config.toml
balance_loss = 0.00517
balance_bias = false
lr_router = 0.00123
vocab_size = 6997
tie_embeddings = "early"
Below are experts of layer 8 (counted from 0) of a mixture-of-experts language model. Rows are named router (the router's row for the expert), up (a neuron's input weights, with its number), down (a neuron's output weights, with its number) and show model dimensions 0-127. Each number is 128 + 32 x the weight over its row's rms, rounded and kept within 0 to 255.
Before each expert's rows: "mostly gets" lists some tokens that are sent to it at least half of the time. This comes from a sample of Wikipedia text that the model never trained on.

# expert 11
mostly gets: " view", " Record", " find", " learn", " Found", " employ"
router [135 145 189 137 160 219 126 116 204 149 144 101 169  62 206 150 173 113 131 122 116 170 204 157 101 129 126  91 146  79 136 122 168 143 124 141 144 114  25 140  85 131 121 104  92 123 126 147 140 134 123 144  85  97 120  82 147 107 126 147 110 115 117 190 106  81 113  99 141 154 134 158 156 155 108 176 173 100 159 148 134 140 118 154 124 100 132 137 148 146 119 150 151 100 193 135 121 118 126 103 102  79  77 124 127 104 164  81 121 108 140 118  90 127 164  91 104 102 148 149  74 120  45 123 172  98 147 152]
up0 [170 142 149 102 171 122  82 119 152  42 136 103 192 108 155 168 178 126  97 124 142 137 143 173 140  82 189 143 129  80 115 139 157 126 128  92 152 105 109 121 134 107 200 135  98 105  87 133 144 157 122 110 142 120  87  90 180 182 148  71 117 111  99 124 117 112  98 132 207 124 108 128 127 112 153 101 153 124 114 119 151 169  75 159 100 165 111 103 104 107 150 185  91  52 150  95  61  67 145  85 173 168 102 124  95  92 166 113 122 132 170 146 161 122 116 139 162 142 123 125  69 156 130  83 116 102 173 141]
down0 [156 149 100 100  86 124 100 133  78 112  90 117 123 121 108  90 161 171 164  73 107 202 112  80 107 121 128  97  91 124 167 183 143 171 148 151 133 187 165 175 122 138  91 150 155 127 144  65 117  86 137  92 156 111 149  94 166 144  51 143  86 164 137  73 162  67 102 113  91 118 131 119 188 106 104 161 105  98 132  96 163 144 181  92 113 125 123 104 116 147 112 101 175 114 113 161 125 196  73 177 160 130 131 143 126 132 152  93 134 120 103  99 133 111 129 184 132  72 134  89 167  82 136 123  67 103  94 137]

# expert 5
mostly gets: " ==", " ===", "s==", "es.", "y.", " also=="
router [154 149 135 137 115 228 131 144 226 122 183  71 190 109 162 103 146  84 174 140 125 199 182 160 144 145 110 165 137  41 126 122 162 141 159 133 134  87  81 132  97 108 219 156 157 133 117 142 147 133 116 109 126 100 180  60 150 108 101 169 108 135 134 147  74  90 133 120 122 162  71 139 149 145 112 111 120  78 196 131 113 110 135 135 127  77 137 119 127 115 122 124 156 105 129 139 141  94 139 168 113 148 152 143 121 116 165 135 116  95 116 117 129 120 147 122 129 102 113 104  81 110  64 121 159 112 179 152]
up1 [ 97 159 180 132 123 166 115 113  92 148 131 115 121 107  79 117 151 150 145 100 134 125 171 139 128 148  87 178 133 122 158 117 191 103 147 143  96  74 107 156  99 127  88 121 127  51 191 155 169 102 109 162  79 122 198 148 120  73 137  74 176  83 140 114 144 143 134  66 115 145  91 107  75 133 209 120 127 113  78 109 143 114 129 107 152 115 165 169 151 116 150 107 170 164 161  96 122 132 112 140 147  89 142 113 121 122 102 174  64  81 131 125  64 180  63 150 122  77  98 178 135 119  96 125 160 109 155 154]
down1 [185 109 118 119 174  93  99 166  37 130 132 149 169 130 168  92 101 146 149 119 104 142 150 132 159 177 180 106 112 169 178 129 102 134 137 137 171  60 143 166 132 101  85 100 151 108 134 114 120 165 110 161 132 136 121 128 110 155 141 197 129 177 146  78 112 148 171 121 171 135 124 120 133 119 109 131  79 132 254 122 107 157 137 185 163 111 163 115 151 125 106 142 217 134 126  87 184 156 159 124 139 178 121 125 145 108 108 129  99 174 100 179  99 119 149 115 118 122 157  73 125 164 106 121  83 119 149 113]

# expert 23
mostly gets: " War", " war", "|---|---|---|---|---|", "|---|---|---|", " civil", " week"
router [153 128 140 123 113 214 115 104 204 131 194  84 205  71 133 180 183 132 141 166 128 175 194 117  97 167  66 102 106  98  78 125  65 146 139 153 160  85  71 190 111 117 146 136 134 161 173 114  93 135 130  93  85 149 145  96 145 133 122 113 121  92 108 160 103 104 160  90 117 164 126 116 136 163 148 110 138 122 175 116 129 153 142 147  78 116 116 177 136 164 108 150 127 123 170 110 108  96 105 124 104  92 157 152 149  88 184 131 117  94 154 138 147 149 122 153  97  63 134  90  92 114 108 142 161  88  89 125]
up0 [145 126  78 123 160 183  80 143 155 107 172  82 141 157 101 150 130 148 133 143 118 123 116 168 111 123 121 101 119 125  89 122  89 158 116 175 126 133 136 139 143 191 142 128  94 186  99 175  99 103 123 156 127 168  79 102 164  92 162 109 136  80  75 159 173 185 111  75  98 179  59 116  81 152  59 105 132  80 127 102 171 125 110 123 134  33 156  97 149 164 104 109 102 143 131 154 116  87 117 140 110 171 165 161  97  76 113 150 101 156  77 140 103 139 131 183 119  93 118 128 137 151 104 142 155 112 185  69]
down0 [ 83 150  98 140 129 169 122  63 170 111 112 155 129 145 174 110  55 208 117 141 142 157 160 111 152  94 174  84 144 148 115  83 123 103 174 145 104 137 117 180 193 126 150 133 112 157 169 145 127 159 143 220 135 114 102 138 135 124 163 122 128 122 140 105 154 140 113  70 103 155 133  59 138 179 139 155 129 160 121 205 158 136 122 142  87 163 153 103 151  85 109  21  66 151 132 127 154  42 130 151 124  78 119 104 141 151 153 134 122 112 110 128 129 129 148 131 168 124  72 143 124 113 102 151 134 117 131 121]

# expert 32
mostly gets: " ", " 1", " 0", " 2", " 3", " 4"
router [ 88 104 133 169 128 191 168 140 211 129 213 102 132  75  64 113 103  78 192 145 175 218 189 118 116 186 133 155 116  41 149 148 164 127 136 160 155 117  95 121 130 141 142 125 127 153  97 162 151  86 118 115 149  97 109  55 147 133 107 121  93  80 132 141 112 132 134 118 112 131  90 181 133 136 141 120 142 108 178  94 144 123 173 141 107 155 163 138 140 163 148 122 132  66 146 162 165 108 137 103 118 118 128 155  97 158 153  94 119 121 122 168 127 119 118  78 122  80 121 136 118 119 131 145 143  79 160 191]
up10 [143 142 152  94 143  70 165 146 169 143 119 127 136 144 121 146 153  81 156 147 110 163 126 123 144 136 124 132  98 121 103 159 137 149 154 116 110 127 141 168 112 130 129  95  50 131 108 112 135 179 140 124 120 179 140  84 159 161 184 150 138 117  94 134 120 128  88 142 118  71 119 183 103  61 127 171 142  87  75  83 188  30 129 110  67 159 169 129 183 127  77  24 136 145 114 231 120 140 160 138 171 115 135 167 152 134 116 149 129 134 122 145  94 150  72 132 153 163  98 113 115 128 115 117 115 142 173 135]
down10 [ 87 179 153 149 140 103 205 135  98 133 151 112 165 134 115  77 116 137 142 128 123 140 147 184  74 109 120 125 171 162 104 125 121 134 165 108 118 151 213 132 143  86 151 130 164 163  95 127 124  72 122 134  71  88 116 138 100 130  83 137 170  87 138 146 105 185 178 154 145 146 123 179  90 131 144 100 140 152 104 127  91 118 162 102 143 150 112 110  94  86 155 169 173 110 137 149 122 138 145 192 130 186 230 120  87  63 124 116 110 148  82 169  94 199 161 103 161 158 139  99 121  99 143 131 175 101 112 120]